Experts of a small language model: 96 squared ReLU neurons an expert, a sigmoid router.
Below are experts of layer 7 (counted from 0) of a mixture-of-experts language model. Rows are named router (the router's row for the expert), up (a neuron's input weights, with its number) and show model dimensions 0-255. Each number is 128 + 32 x the weight over its row's rms, rounded and kept within 0 to 255. Numbers have three digits each.
After each expert's rows: "comes after" lists some tokens at least twice as common just before its tokens as in all text. This comes from a sample of Wikipedia text that the model never trained on. Tokens count by the router's weight.

# expert 21
router:139135122189089076141107153120139165152155142095040086119137136114084134135151150168156129155153135114108112132099148126159110168087115104148132195149138088135060113118125117073154132137159182150128123067168147112131089141119165144138130174143136074166121096211142154157136143133135156113136126117156088116119062174175152090163132171149122135091135156132085131128115158122095095099125111087132159145174066112151081106130133125039130140155139172247150128155103181140099105155136106103110123130103040169151055103118082103132144082104134119161115141136100185107129134139180115146094118131127125132090146146137145085148087134126090115096196123056118127116135093125086146135159126068136112127052138109091164146157245107099106046111143090122123175116130166098169137159079103
up1:179178164099156148133156177168145123142128161093148086101138143165119120122128134113134136203118194121173132191153152119132079132148139100112117130106149136116121102107159079134116177103122158128111134085115166147134148189098130189154141078107071130144122106105106138109092173131122127177095151093110180115182077121110129121190144076152106151077220149140157154104091096134188114129133117134116143174166084103120115138143113123096130094090119106119122157144107164069070155139129110147138144100129044070188128051106076126091116124133033078100124083154162150162076102092147159179150149138147066161112122140089109133158133152138198193134057117147171122144158130113051148152127106132120154140122101159128134136097098096132136063168136108163094146145116075117127055142075194
up2:100096106159118137069140175144100128113167087186087144179115102153069156140133162164166092081117097118169140141148081114123131105140111120138130152135126134056088164102101127106150135194096132155164102108164115137157175152102122153180077102126118165085121107080136141196154145174154133086184114157161128126157144117207148126086109088120118140084113115146113099165166152163142191097140156108091147076164194116135112044143166151128055166076130149172130076163139082137135142117087171158146153122104139129153099101089090086122191045056104123113158169129150157106186095097123145110151145148097119089122099125157147195141157098213129105124087113140127125215136162092172116134140111096133092144130093169155122079118104124140120102072056112100109134161101124115088176134145120
up3:165135127142084110112144165089112144133103059185149113070188203173136119166179166142152076187127157127079124170123181106151143148156089107075134097095079090165113133133152102106107118157134106101125125102149136152100100113086094130119099159108175107114141106116129207147060115101093236110102078143152110101144110128179134097187151133148161118161176105073150126058148101129115104139118128099159145136115151139174068077137132094084118139103157182180163144124135163128116158166092208125152095141111136166151134137176185140121139117113134117101153102196107208118148178115120111146121140082136156170129184047167093139129169142147059109119166155112085117137149174119130092123140165124117099091147084155130215132156112125151083147133186132136118145102140146103124144070141118
up4:154124135120188130180125086127161133088123129129145105130142167087141127141092102104149087187088187140149133107132116091129181094168071095119097153141168090150159071114130134124143093108140153132114095106141169148158120153145119140160167130084111135161161145122118152093076058050113152159161069062132160135161104119100109172087136107107199122101132166097146128146104134126127132117132124098153126188177123097095116154095133091122112084134148113176193114129096135105108061145133095114186089145157109164032091174123125100173183089136143085183146131134169115171118113066111144116172155109113125094042168129179173156119118124106164073127061158137126149168140135151100140158124122139151173090064179134188072153140125121128184085096147154113129083122097070164188117161058113
up5:113206101144113131160131146129136122099174113171147123115144146093156111144169199121096154130117084130159150101120125120193125083077161141094109093140118147111116168172153145142103112089135119160122141166096081112146148128149085156111098156140128122210123088119155154101119117107153057149126113143163101127071190061077092098181086148103183148133100128128097148161161199095089113130161150130164132153172114041111105121182125136114093110122119091155165108165175127168118152094103079127093152124131191156153112121141102098050161160145176155092104120110143106131156137137098113045120112098166104129143138092156075131138141166120097121089160169160184092095127123061181104116077146112159120110131163138085174201155146166144138178085203075097179120181138173137114148169067130
up6:135146182138130162074126142158133116182192186133114068118098117136095155112091130199134145111156188148171146138069087114160167140139137172106067187125145212171070076130184145099164195098121196139126096113098106052150169147161161148057136117175121128140142090147198118160171109124202145139180157114142112118099130116137084078145081099113132137103122140098109128117154110095093090091168090138141110138102125113188140112160191162158116144135139099145100116134178154112087139101141112132116097082074104129118100120111165141166109091130129137045194110127120089084123097151143127087162148117173124121118150153104111103117164131131147212124131115091144102101104102110137154116153142101136090149127128151076167151137103161102169053110114066091145109162154151057164148107113079
up7:124082110167099075130124143172121152165091090155038186159209133158055102125126100155172182133152103158124120147120153111135113182089145167138131216160142131126080106129198103143126122165109136143168129126101096126081125132096155099128116145120076116169128088128139157200184177187178131134157112111109111149110106154140153100116132100155093138093096150149086134101174138075157183151144133138059210133123098159117106105135073159125140135104096097141097107113106154174053104193166124079118097104126103084106085094135096072066135093108146124105132105087183164076118108135072145145166122194163112128144121138126105113150099141120138144093171122035132132097090141157116083117176126108074126132096116165090094154092176139067099114168114100091144110100121130149155125123109093
up8:092168135125114095149126157137054091165117134138102154166167100106125130100099165193185149106126072088185162180165058117095132145138189108118094120111139093161135127108129192050143204186130153086227168110148167141115116131107145085073090149100092073134186119123127104116115128122137145124085140104105143125139096096121176152137087138130148154148169127130153108164133137104074135161087091168090125150124134121126162121130160067183154093140066091084130101131149149141114138174087148090076161127101113087172095166169094117139175131167148179131158146155076154072105129159163125142108121175118078078138150104112143215146113127134093131091126125075099184132137056143160160113122148156151134126101089162158129125170126148062123117070140112138118158158123084158137153080077175
comes after: " ", "0 ", ") ", "1 ", "% ", "— "

# expert 148
router:171161148133068092136150141178170119172123116104090114146154155062158114108150168140123112159184152120065196138056105142134108131118152130148071184102118141117086130143106096089158094113150157110117159137152166167102045138163120107055177174104093083179162191126178149091150096133072184156091138119097091076106091207141135106125120143100084179110163110095144152096163130075108080119130115141143127146138111089069112117148108144129145184133175159163120095112132160124140147219116095116101139156108066108159071083121120178157135125134081124127160131163154101159119094173161144096145147189079143108148147127161134168088120099182153126103196097112116079120141081127154148146084102103086094131108146147099157143176192165120151110087100155121077150150140146121170116114111078
up0:131083082134077121138157073122179152150132163087148076128164111092125105086130124159119143177128120100149197155171148126122117106127128113065149107114103140093143102144106125124109139131153151102125078155133134080159080120116146119089153137094096124161197184095088168146139107132130117180152140144167170106155147107153195094142118154168113176158143058150096118129091137122118093048065120145116091063138124126152105122105172109123107177150116129079121134122115092154085090147091171151110127116061119097087127084063114177157123153102109097173095123144101066109080066138121181169085132117120065150082111199105127133118123097135179073183074084167146095120150138097027135156068101099054126099207136157125138140131145134130166146086137097119130125104087122166174115074124110
up1:170050088165157196138176093122168157107148087107111131161151098125161137134115155096139183120134110122116178164104121095103086132158175064125133152091125133129124082124138093122112150106137144154143151146098108183112175140114087136082137184157102133140101094164148173155145163132100112127145072118071178146151141087071133096092177136080101087139185116106145133124136151068093091147154180172070096183167112113055109078155141148145144091131197177132123128121099118127151125169174092164137108170119110141138142106172117160108106182146129146089095107107158114137089132091158093093074177092169152165185082149123150075081081057149150136151156132076093099116169154139102148105051080117142116173141123127137104143133147071147157165146203103107148058161109121094102067167125135
up2:112181099086192165091113140169116085098108130071099135142154161098109154144096074129061123089058058085083137150136172103121061125173092107126141132160119117042139092134122054091098147141103125119141157144161118142107134150136167105135180161106122108126158119164128140074134168138078107195134128113157161085145154097146187085100092171124132084165112134130110135149143207112136146148115119131140103109137135160121165154086100146137066104171087108153152115091093143052115163156124133119213142184170101193072137147093163109148113161103199059150138103120068113159134089118108186149112121073104181062156127155161124117133147141118144069115176078122094108136132147102183163145113118089109120107108147114116162083132130123124138133186085131176140170091079129132169116151130126
up3:116158077162198124138191120106141098093100138142131155118133146108136098115089161121116127110173135139172168148081113121143110083131140093149111131106144099137112195116184153129153197192196087091119147135151121154136023038100116131114111115110118157152216110147096213101115129119189098103111106074167127116086124144120058103161066121137127087150113125110098139136137116109077146166084134086152090121140136115152111154120119088094159163153101125101095072150087068171144126124176135183093161093109118103142112186117128147130141135162134137136199099155137152112135112207165169095087120051138108093113123131114112128122194112116109142162104158154115064115180086112129127070154164085102137112130115131134140089086157200130088187112143138149187102125177188148149131128135126
up4:146125173145154152107165098160114118198172074126085173128101097114124099073093106133159142169135115131071100118121096086114155086145074131099096154077194125093101066116130110092168086138070179103136175133081175142152157133145163096090088133159098104118139148110144158178127115093114210123155121147142087129150144128187132123066149127137056193185171091121153129094125155164081136089098148124128130163117123105056122101118104096141116137092136122104118151110087142139120190090129170094097115156155119173146106100128130158091172099111134123158145099109103127185117102185143114127137097109192225096054179167155095198128119125141103103169139025118153076169154073128106138129125173139091117154133113141083138105064140117144119064139124110117185154122127120154127138102105121
up5:139109067209123172098094103143143128113156134112063169173153174099145161131125136116093142114152149111091152171084121156089117167132051084114149172105166180119089154129162093110100156158147126137188069165172095132107050116097140127101143148147174058113112102105135176172089141077115164104099093090118118104087112118118178078119127148189090133138151179137128176140119087080153106162117130126144118164056130128167153105105168115168093088122124101076151104176113142043146096174169136109104122108142058104137148123106105112149057087101075115154145130170138134105103114141165130171127148116103140154141119107157117105141077117179106128087140102114118112162067108081092159126156172129141186087136186122118106114143121156171150035066104115210095096155155122122121127112138163
up6:151136180120128118151146105132139099159141197171164103055177089105158101179087164084147126124119171158113096154140088130111138114090102136157149130114206141136080143128056064096148130154100149166100069148122160122148138094134194136123064125080186161136114147143154123135127120147132102115139097185148115088150107176117108121112077124115143117073159145114103120097185079114143130138155170141113154106191130084117093145122136064128151117187189090124134136125122157097174163113109116157085130114086115176163101126122118083154138130122111181168122121067105079069125124151144136157133097130126114122116195109104211133096133119149081113088075164122133172154096187101188117139115185137098129122047105145110125150124103094177137087120114098223078127132136210127069162114136064
up7:189161133103156090152126104117170143143107111137107162082123168110146174168199121149165145139172137120117099186121126106113121122057097139138100130090097068178169164054144135107144115127116142138156187139142116143123101136096120123148121137086150117164105159093168145165124193121070160157173149143091107153112085118120122164133110095090149113118170122132148181080168102134092186136110107131161110185095175140134143150080114127095169129181141126148182107153111175139179116159169133203114113093154111144081082148105069142134126101130124060104152130107070069133127147131113132091153146146105128116175152069141142113092148090137186128137145210194159116145160133090158088082141128113133123147090158076110080153144225186182115093161129170130151123124186076099121200090159064
comes after: "| ", "-", ".", ",", "$", "("

# expert 78
router:165149107107059103136152174127152170163174166089092097142128168106151136120140119154116164159180091121057157161082087124146124164096159117134146162114114125137116120093144156081174123178136127161140101125137123143137109155124108111100169185092130065129150187121138173126165127093130205149157074090156099128159050217145174129128118119095066184156175092086129143114125157080137097115120109126130120158138080098119103078129122152125146145136159158156146042111131165118099163168094118096130157148126090098132043113126045143134146106080130128134149175139150146152149126080179141102098148145074067084115142136166125118097115102165123093065140108097131108134109090104162140167106104105090124154123159083079129171201227117074123109081061137138080108127112158116136182131111108
up0:101132150133128113067085150127131141133094146112102105109104163134128124159115123126148121162131225133099081128113113128094130168131132077130120079135147127173158089181119081085154129119093104064151078083091157147108153119098146125050117196103156166129139114086141090149085118107137065126143110132105139100082150118188093177133167064169159174101077183157171116143142216130086169169121103083092070080083102090160160122070123132109085106134093124071150136125141137138096163162095146103077118125099114145124202125122152105085169152103139164147068169193145167156084107148073085157168177119128112107089053140191119117143146120160117151190097103099140098140094207114112117168079138101133131084152135139110136125138119097187094111117185116116131091137134136114136164106077137
up1:146142148138255146132206140159146164111138126111123155154103149146097142098137107113150182134164128119109114166120071154162091130129117135134079109097126134131127101134094126106151145120097123124143113162104157145105065073127082152129157144092139082092098111134165117135130073129082103149102141099165169138147162077207128081120114080140186183125088097047151119144139132142174117101088085113140147148149141070204155153086105147107150162120112186183175134176123151108170047164156150110140152125101131152127134103080126129184103137139080135179076122163069129112130150154139120086114190105175051138104173150100126127103148181148085087117152149090170150140126131086089186156180101120114112079132169121084188131163118107157155138152087124115165095087128113080116135067137168
up2:221140142165075159137163158135123148105075136188091077167167142129157161140113127180145104067096157163108089135083117122168122082135072136118096162121137132165109175126087127097103176170153121130111161097129168133161082152174126093111090154148107110144143114081162084110153132075146132108108127110125114081138158171107149133113153093100149079150088107107095177123138130127043187089162055164166093134073182139181143146177188133137140053159093117172177109121103137114092118148176063146129089085077093112135165120156085186106095101159140137150124110138143095127103156120125095148078021146081146150113087156069139151157133140115140179141184146111125124146133088144091173102076134099082132108130156132178080114101078131106105136106127162108102145127147129094164134076161118
up3:150164154102147159095126163065125086165115153094154113162159143084120112101126149141151147173190090154109094173123077197094125116153137066127070109126104064160175178122138137086199125215094109133113135131128107159085088166057121137155136137165085084077116122145104147117142154065176100149087130063089159171107072192142139126137151112107131125124145123091124102095123117139148131100074097164173105146122133126168112103110119086117140117170108201163124207135117146154138073112151095164104054153155097070157161113142112189163103158116152122094108144122123140121124075125075126145118154102121116149129136150098123123117168132147095065109139174142129088091126068112115176182170161116144150203149075132107177137148125179137097113123145115109028137151146103094131155079107095
up4:133144179137090092127167149126154193102103180094209138139173197147115137140155102187131164131109110130075103152185146121163118141140111161136144134137098139094127084143136108153163163110099159127094075095171103142160127210153156124115106128061089178114116210117160137127091143126143126144150158127088128181122130130107156172109194104153087106109155148143141162080104120159119163146096142161131136104102128119154091113121175135073117058094094130137199028151143070114098169092105080100126180147172053168120125112110171104142183114183111118096116067122129154096076163130119123121109147126095116151107089109212113120118144103117112156109173158075194161137172100132163136098119123171120131117134139061088128114174111129114130107212110138101121114058134075123153136118113173
up5:111143151107136123109143149113140122107111130167152122080094112106118106149068123147146142089093115120086120101135132120158149182177109141108170118147119146135107121176037128146132152162139172163081098145165095092166127167115168118133111160119134124068166127145149134173132152132122131094106063155153156138122121174095108104136148102081096117154098108064138111095134160162158102074160122155087116138146064090105113148120199171104140107148160142167113074130138122131122118121162121137057198157136196150114080181086119128115034069119107125142046176057146165105221155105086120055086100156155060137113132183107141128160148102071105070118129145119103082116101127060156136098090107118187138136097168187136169143132155168110155083092105145143096084086127172180103143131151122
up6:174130115152110115090094120097088100169180178118129148104143185119130189124192151182153143195087093179140127203141108129157119067105165166093135099149188155151150098118161148069107080082120150081121097129144126189143116122142175115124168140169101117188105124143122130153148134109129137112134092165120127100130110088190116137105093116107116143138179129114163124124134113147154142125107138154176149076125094129091182136117152120180049118121132178195132149103110116124090136109100131132114137096154135101130110135084184134121115191136164098116098100152121090157166098120150098164113135097076119071093151126186159056129103091134129110056191077154128172143088143141106169161106168130144094137055120088109114079145132099088204124189186188148088129054114147115114085061111156
up7:108094121072116152198141149111151152153111143157155148065149132119075079086070113142101137126139130135165162166084193082112127136186138135143136126134141092146107164166128068090123112116099169142143156156066139137130157128099193138071119137114156160152119146094101165136121106072110068162093075112187070167111198166142163130145122123138087109115166078126134121140105175154130120121115097118103148151095078085172145134215097086067138126090109066203152160112143106125087125159158166114143159100116097128121137111136118137161154121091118118177058061091112154108104098144113177117098192118160095117133146189130126150140123119118161103124159167145167137107093105104044130136139172210164094170190099134110152162178110149145084166105114147141123059110159133131069144075159138
comes after: "| ", ",", "; ", ": ", "(", "N "

# expert 100
router:157148128145083092174146197138150131167134115086114081109118186130145100129119114143140125160175134144093147139093088104135117204098140129097106147082113114157084084088098120107098079116105138132075127101176139162134092159112182121141141180102101098152149184181142138138133143087130237172178121133159131077177059159146153136121124088170067138110137134084150128051169132151150077115129132108117095113153104074081095110130122163108146170141152168133133085144095174120122138169124108112102143136130062101168040130170111143135148087096101111187125169154134127155176102138137097122118174133101136105132176098164148146113154110150151136100134112143132057110124085154159160098089053113109117195102141127140106091171201134093132084070093161088075192154138147091174173152139082
up0:144162171146134131125135208079136129115186093143173148171132166110057130121072145144156103142066144100123118129162137088161151157144121093115123158173150090127149075090134151154137146114103125158112121182097106115062124130130112134104092147107133128160162133181207117094152114112153120164168145117137093136156070146153130107129115099085142156082187154118067125093175103168146169097155090112152093108117127090179172102122179120155149187112154105101162156140107138157099103110056101077116153124102104073132119171119115146172160163155134194203160145050085063160078141099107192149165108115101154070102129119186101109136171132067158091120116195073142148076137057148097110147071161136167140121083103077180100092143137129127107141094097127113082158119139128106151141111157141
up1:104143104167144174146106171170121096183178160135162054163119155152122113116146129131162162112146111146151125150033110177156172138099125157119104108117097151158063150129069161122126105116138107080065085140115054111169110097130126120068093133127070172208104098100136067110105159168102087122073082109151116086107165132147142142176133092143147080119160088143155108115144136082152128115111122120183128118122048122124094087107174096126110157070134134178156142128133155108184113092120118111111100090098142113106101162071106108139123150101116128153076182164135121157109031164138115122132089143138145116064103172153144124103147113221105104132102146121150123178102173175093115077129106134127149141095152156142108104146106074119156176146089169112059175109117178080156144064128103
up2:103097095113152128137195149095136161140161143161118108129112163048154110122128141135116128035172104114157180113141107108120103140169194096131177149106106090176158156115098113136135117107141152143174078113115141145121091138056204117088113146059131149097122096124161142100200107129111162140101111119145149158097140159099156148117126165117121107063099129111117139166131101092150119085061113101172065098168070190163104057143060108132108166124074100073152111161061174118120094134103120099135120128086099132146086128098135105129146084114119164139123139154124160093107149110081165092125170116120148133153105151105166139133145138144129135147116078154144089122147153125186083179160038086103188170158138116116115156170156128131116064134101198116179136150081220089179153108148128
up3:142127113193128107150107144144174108141154110142173117139146138048129135122138119101129098146192132129101093169171152168134137087069176136099125079153086130132098173094102079119100149134117161149134098117130148165090185114097103106124191139134130074110143107100142120121105152194106171167134162102080093087070120120153096146163154130147124180100152154114150096114109096137094188105106159136126131100124148070163110108085167090075124100164137122177092141149107110127199094144169081120128063110152128130151117111152182169151099118194118137099100120124187137081182175128094110143118144079059092081150088113178131111131115079166139125200105068126126116155127103112187079153129157069185154130183078159145135093088209171079113075111091100094153146162092151065108108146096112
up4:120161203129113130121116143116139164115140116114167083147129129096147111102145160117149196167106105152143093140161129205177152098100111105132113171085107132133131135117138121115171116110145208151151116122134118111125048148091102092051158110118090093137163177116137116084130164082138118133100171159060105124143099141088085081073109064158161064103135124097176182094101173199152088147084119135134122103184092160095143118125122149137054150162087132172123101127159096128175141071168173144142190143135121127127079085134125140175088181046122159173099129132153139099124154160115096130158130120126141122164126166174130093108048143161154103089137104133176074096123113077140124099144129120127133175087151123110090112139146152152192065115142165179119128148158112137203200088094092
up5:075098138152111108133117183127164188117121114117120055107097156097167132107117120132084081172083082098093103139123103136164196118098083062093118109122116132211107123164097143131117151137142106105131124101124128163068088151106140128112126099112168142155089109132080094117079151122120137169185140144078041158140141128172133122123189133145085136185158117099136147161075094078078069106111171107130150118133093147128090122088108108169142130114094134155141079153092105126124132144122152125109156114135159171110166101116142130097203107115065132219168136147138082125053158134095106110112146153118106079133206121111090145093181109089078102149157107178110102098157131150059098152116078139111117111093152157189169110141099152114115042103086155106062102063121108156161113102094152
up6:126106107084110160109148149153159187145192156175109107120186149121105101158127098144150144147106098159108115104127146077102157177138088095156103142128110143131101162133121152122090125114122099094062142119151100135095112192119137114122112116140120075157143155125157172103096121125151142162150111094142083122148124098111174077103144073193141078144143165096086087150109089111134187127111158096076157104144148113080135108056112076142145104155139140108094146170063111166126153095078088137136127052129176135125139178160099116087116151134080107176136113136125100184119097155134111079097137143103156143130138125220159149100190127144181104113156096121068120211086172157190153114096136081146101181184095144180075027167089147159083110112102148072116084120146184111087143105164103
up7:137154160158136132093138209153127226158121125119116161152132177124134084120152130170124103102124148197127153098113052152139134159207181159126095134135049119096142113139141136087133112141109134136128138127166127171144154101095097100063102140107146123157176111120138213146092121144126126078090154156117132103156203136101176127173172087135104148136129110072055140148147145134146131121114089146104145090105114137160144112108110114163083147142147203149129093136160063116124079091120161167130114109171124129086142220175186132102120093194141139147148116149092103161151134087149182146101068158132185147125110137171131120165132091127098108086102145136055148097103044181119154115169098163127123146154138075168108110138142212153126169116085098143193132146154152146126152133088157
comes after: "°", "′", "$", "N ", ",", ": "

# expert 30
router:152193138165109106130139139137217126133122152087127124122154158118109120090157139118145127143146099110086179105062116121127110183087095132151117097130139082210114067103159122127152115119113168183147126155144174135158066214123141134130133168093130108187111130133197168155181058125094161162106140097098091118113075154115170165175190120149125153087148101088114117087137103092109055129140127152116176088205083075092117126120129116097112126122173144135144115114104168118070175164148089072087110133154117121125101103130064110111199078140135112148152134190110115164102092131150062120130137144106157076106148166134106101140120055153133079099151128073097122095085048150117139175102125156172132157125155122088146113144164149140149087085120084124118146180131141092121125150082064
up0:113147129116098139148085154149193125138186106153116187135095159097153104184170119129141110124126166123085146155176130134131132058111118075096151157084159161121060114151156122152118103104119109074152122158145132107143123150088100082119164153131153151104139135058104116085089180079117078175124062101161154153110200108050122127180152124112131120144132065160115117182116170152031063178087141136061161132166148078154105066126046138147134165099144150180091144123149127151190157056132159116138144043155131122170148154150119084137107140091155104115104096083180118086117132114160145148106139118137111136135095145130122158160155151119103108117145117161093115090161091075139148072080100098121113145140127079113149100130152163142064112175082181096152140122106117124165152146165077
up1:118133135125107178141157155098056105119189140118166097123147124207041071095126120111156170202123137177103167176170140142110080146124139128142114178112143118086108124143114115098109138116091139080107085092111107134140147115164146064093072145123130115155138129093145126072171165146119089154144077112121163045201160094153105146107107157146128107122148101132140182111119098129078159136065143119118118145129129136171184212126107136133078168097127102128137109167145133167132169107179097167175129092099123114130098102095157106105137090175086136207147153158101065145138170181102143091119076169083117146107182101154162127122145096138131133132126099047108127047161128158084134149157148124145137033098137134149102153078109111174121075104172153144134143120110093175113134099115075
up2:108143119150182113176109118094207137114180123123135098117125127132113087108136151102123125102085089104092091147168090115135096069123110122163154114082151181176176143128126133111139118153122116107109142180216125086092095078096123110177049053160134055100080133096170072144094131154136113131079135108120161089099163132129076133133105155144192134134152135083079123050185114140147137126156111138156125145132112109159146107161113166158122128132092090177134086156150159138157136159136153122076105171187100119134058151123035151118118090090180168138173113106091136135129128160154117104111156129136085102171095135114109142105140139138094169221114104138141192147158085142086195122093133111135084085119184122060094094082128157175132175147093089168162108129093117086129151102162134
up3:125154098104045123074092161127135174148207146073130141121164145107024111141136123129112099110101142104155199163165116157160080136153119150136137057088091157123102134132152139110154072098092176087120132196097144099154088144102102122082147185131142159201145141057150163152171125152132139138189088125124151148165171168187110164144084136085178089171081079088103112114169113078104130089131184120167138123156163076094172163155146123147138106119130145162159155130172108162094165171098132127120141164104138116078128160137125157114077091132136068100102158141149110127129068124124114116117086083154147090162140127167126110125164159135152124178143120179148066129073077133122170115126102117106132158183088117165045122138186172146157139140178096160122085148139115122158116140126168
up4:112123128151155133122115113124228184165128075128137115112089101163028114131161187156130116158084095143105118107134122181074076196131166112118129111148167093108084055115172087120157114114066110122144131162151162117151107140108143128130166098104134172115176133073167155134107120158109089148121173084159146129095178197122124122166116157112109138110103155129135135139122142112134095138163137130149139136117077139121142119092109140110179166079093126167151090190072138148065148136135153111123078147116082047103179137144135198113119057120169164147097092111132117160150159144117085127143137151075213096097051141140091048186150154147126116115161158119125136116141119128097116165123121160097116114132114179103151135109134145108167081075146126053085055123132205171143109133148136
up5:101146096156114109125181143149184198150116145136139120121118086094112168096150170129135110146162155187094084144107162155134110088128120087139093145078161131126127110138115086138154177165128135145125141151089110125100069105181143086125154162103131122106138089144132110143135062130135120116117101088139029085170142147101133125142147103197151087109108083109162104111151122088119132143196158117155109089118081119166186088196091143141117153126154116117173113094112173063076123112142128133082090094075128108100128164155098056138092150160084131100184097194066080133137163117133170112168093095088154150126152137137172190177150133107171057123102118080145135137088109120149166116072072185101137163133115163136080081167132094137145097113101175174179088162075151109178135164193109
up6:130132156112121134149104151146100136162079108094128165115129106141086165174102184110153197080099133179181090153097089176107090080111051119144145122158094087174146174149121182133100089173103125187083130141096142087191140122153119091161118101097172110124147155100122100146119142128190140067138192108093069079162129157088154095186100130102144141136115087114090094123195116074028138060172121118121170077116127041117182107168103176125115125151100135140111136128139128138170061121161143103156085123160126134137171144092072114131101124120179090151154143139106092062114107146119115133137133156110147110096124116180103117139095109119111102109111146171118157103130102147085104129157109140089121100102133110129125149144134069099047141129130117074118066090116078092121107205185120
up7:109131149103104112099117102086167082142130192158072178128182217176142078191138134116148122154150062141122129131090175138107154065099137160108123120089123109180134136088166124135182121117164084143108067185108135177117143134074071114107066116099130070115205130112126126131146185152108103124199078111116147057117145125090161104108142088151102143142155101163114128162094147109165097132154135146115187120206167076092139113163124154132177088158154132128060095175196142154161118159140116131142184145114114087165056141123098169094113121080122134143093157081117144101160155105088108112155113131084115122176147166129115120135063168096117129119071132074076115130097119127100146088091120076156134110167158169152130114140157122134095152143036090136110124126150133130142068118110127
comes after: "the ", "The ", "of ", "in ", "during ", "early "

# expert 109
router:150156117147088111150089166135131144158166178107093121124172151099172105128122108144147145117196124131102121168117137101112095185098149127147169174131134099178098158138145139122178169149170143136076130111174133124128091180100108088125164169117138085145165089171169157142156137106131190094129064113128111104108070174129150111126164121103109137094160130112065131120132109115114078156133070074107195152152079120167084122129164145066123137207169188255155097082091138136086141146166134151119114099132057148141043142137118175120152075097123141183122132123135119138125116138139086153099109130123128102137127162132162074086105140123121109134154162082124145108122088139175106102127149094161123132087198106106165143158244129083139070113130110118134168092133186081103125143143088
up0:122100095045165146095133152078150125083086171060115099124155171163112191097135160129162116129104060134178139125168172158089153070064189121103191126136192171121146162149148148084089166125140098106116083158174131159156093124088149125119146094176083163107153086155127162122074102063097096134080089133184127147146158140095138091148154131122181138104134125083102102092117124150166098123153079136161146143168114121136116193140097188142094138096138115151194108115210154100083143064137071112159124091140143088118156120124114147098162134113187108134126159084151151181159097139159088135140123151158142043142105158122101119125156149107154113134194107173119113088134086127162138134092121174145112182201198114136101139115117170175128159094127142166120099138159150111115132144152082
up1:126101155154087114139123141111128094090138132148102173133138079119168165111173126130134105108157156132082104101139136083114116140165130176118150151137075141181149055122143187164165132190155082105098142141134147121122156131158139136117114126127161118090133172102143162096144096169151114111159129088108144139077066092088118136082130145086206153168122149084068146142141111144128090093115116143114182084129121151133184117113072092156172136137138204079130127107197106127118138163112100110119179145111115203078105056231123151107151145088084167138169093107142155121188120133103116085120094094131065110145092127145183073140122081101106083109211158108136091164109070144145126159122137102102095137131093144074170151160131150168128098133060074095120101097139169109102111129024158
up2:093144073131117166138054164108119156137106173145088204169115153175111113187123131164088123090115129133133165102181104129142135185143138115063199109095096115167135121121146152113131134106139127142098085131174120111173082169143119158160115181154154161086152113136081099094095239090147155157192143111115181163159100169162107142130154155070095184147130141183141120084135122190119102122083104156144104095123139079078110087113118119200111082057125134124179111074118134104123086130124137122126143146120112082110131141082150149138168033079142121120111117122181112164173155033140140083166114103142145113099119088145070093092109136121155120095144162108193189119129139088108141111141114127160127106104175132136114119152169109126129182112119074137112128135114128129144213173127107
up3:076143159125106090112138171105118161114107090132179098112101104059106159110142161122129131091076124110133117125130131160159140149169062135145199155068067122071121193103065166109076112100070092165130135087149219121170155135113144145114146220084129117102135159129110130096176133098184120110100113171118095157139107161113080139113127118117112133151120151146158111102128173192076130113110177089096114134112154119131144119156146099182070156190203160165166087097142053110164126109125162121125071115135123181129104099132088144130033113120113125117154105139151120116153099146166166137169176161119119140145090124119091109186113173153097144096165124128153171158109123123119070167141173121132106177100138077113087105157160064155196114084095125112077171068133129120139107129118155
up4:193154098134095069169092096075149097113162147094116165113142173129130075084107072161085173123148155130125198170132168079081089155165125181190111134136098125146149140150142100092126205136192107154116100140208153133129140104105137074151167157101094086140179110131120173136137104119168171187141134138168102116093073138110136095087162126151110202155121108158070158078080137117156146174128130111088098146136137096101100149130115122087083133216179137162128153076080094089136135109147124100074193129148120157159073147085151117144145091117113114186131108119119117144115150161082113152107108125105086114135087156139137093090036158122153187134138159102141153068144104160146127090144168171163141085115145097134149179164170143124065123146158118085160144124088152161103122121151109
up5:093113114110135153148091093056156157143085164166129055144134110186080195162138170157133195116154094084056139117106157116101124126112142153105149107120154174119188117150176178121115138087113149111141125083133106125183069146126184089126069197145136078094101151115132140111134173174182162105093081104097071155150054159135166154098180112081143095104106108125137147106145148113167148140122068130139145163099100120101080125129139097149109083110090144165123108096164122106092143156139135126097113122071143098126123151086119078119115077092117118155146135126101122164093152155117142138058066120120156140116047142159132111078125168143166110094136149192116049187172168178118152145119113163102152105090156093073172079101099075158121116140117119085077127149081083109169127115152099
up6:103146105125123068118106119142077137126134162171135179120144168138148029130031117144136217146161119110113131124123159117074049087160134114156112125148116071084099111133109143140172163151128137173100080138119092110159161160132120070180178131163137090119089120182137092120129165151117182128080133176170108113137149098117117120159115212130106150188143118114088123115112158138139087164172126064137127083151072110110085201086136091138093114166149162118131134157095128132117179125128155093126139173137157116190132143134160131106088056086161125160121153095054137086136112133132079111079064126118100101105158107093106132130100120142068092198100121161095096166105150121127093128076119104136133075124146122131178161142180088167112167070110153117142185141064137148150105096122094
up7:149113165133154133142114156131092174100189107160106109145149118087136111143133120158123132166120084121129085142161097135124105141159132144110111170045082108120134139054122109082124123116178162139134145141196152131129164117125079130081144062144158107111067128133090097108162147080126136155104147052088109141089139134170163105128138111097126121138094123099088152097194155086143091069179169143184075132130149107142147083187092140161132158138134096087171068103095073147110177088158140128135127160079116118171214124171093104096132082127109081115117180113136139164152171070147104086135149105138099072149185144097129093109148095183148123122145154099121160156166076144111136133103162121163197117089164132122145116111024154082080169078101080164151108189079126139111147174085111
comes after: "| ", "|", " ", "–", ". ", "; "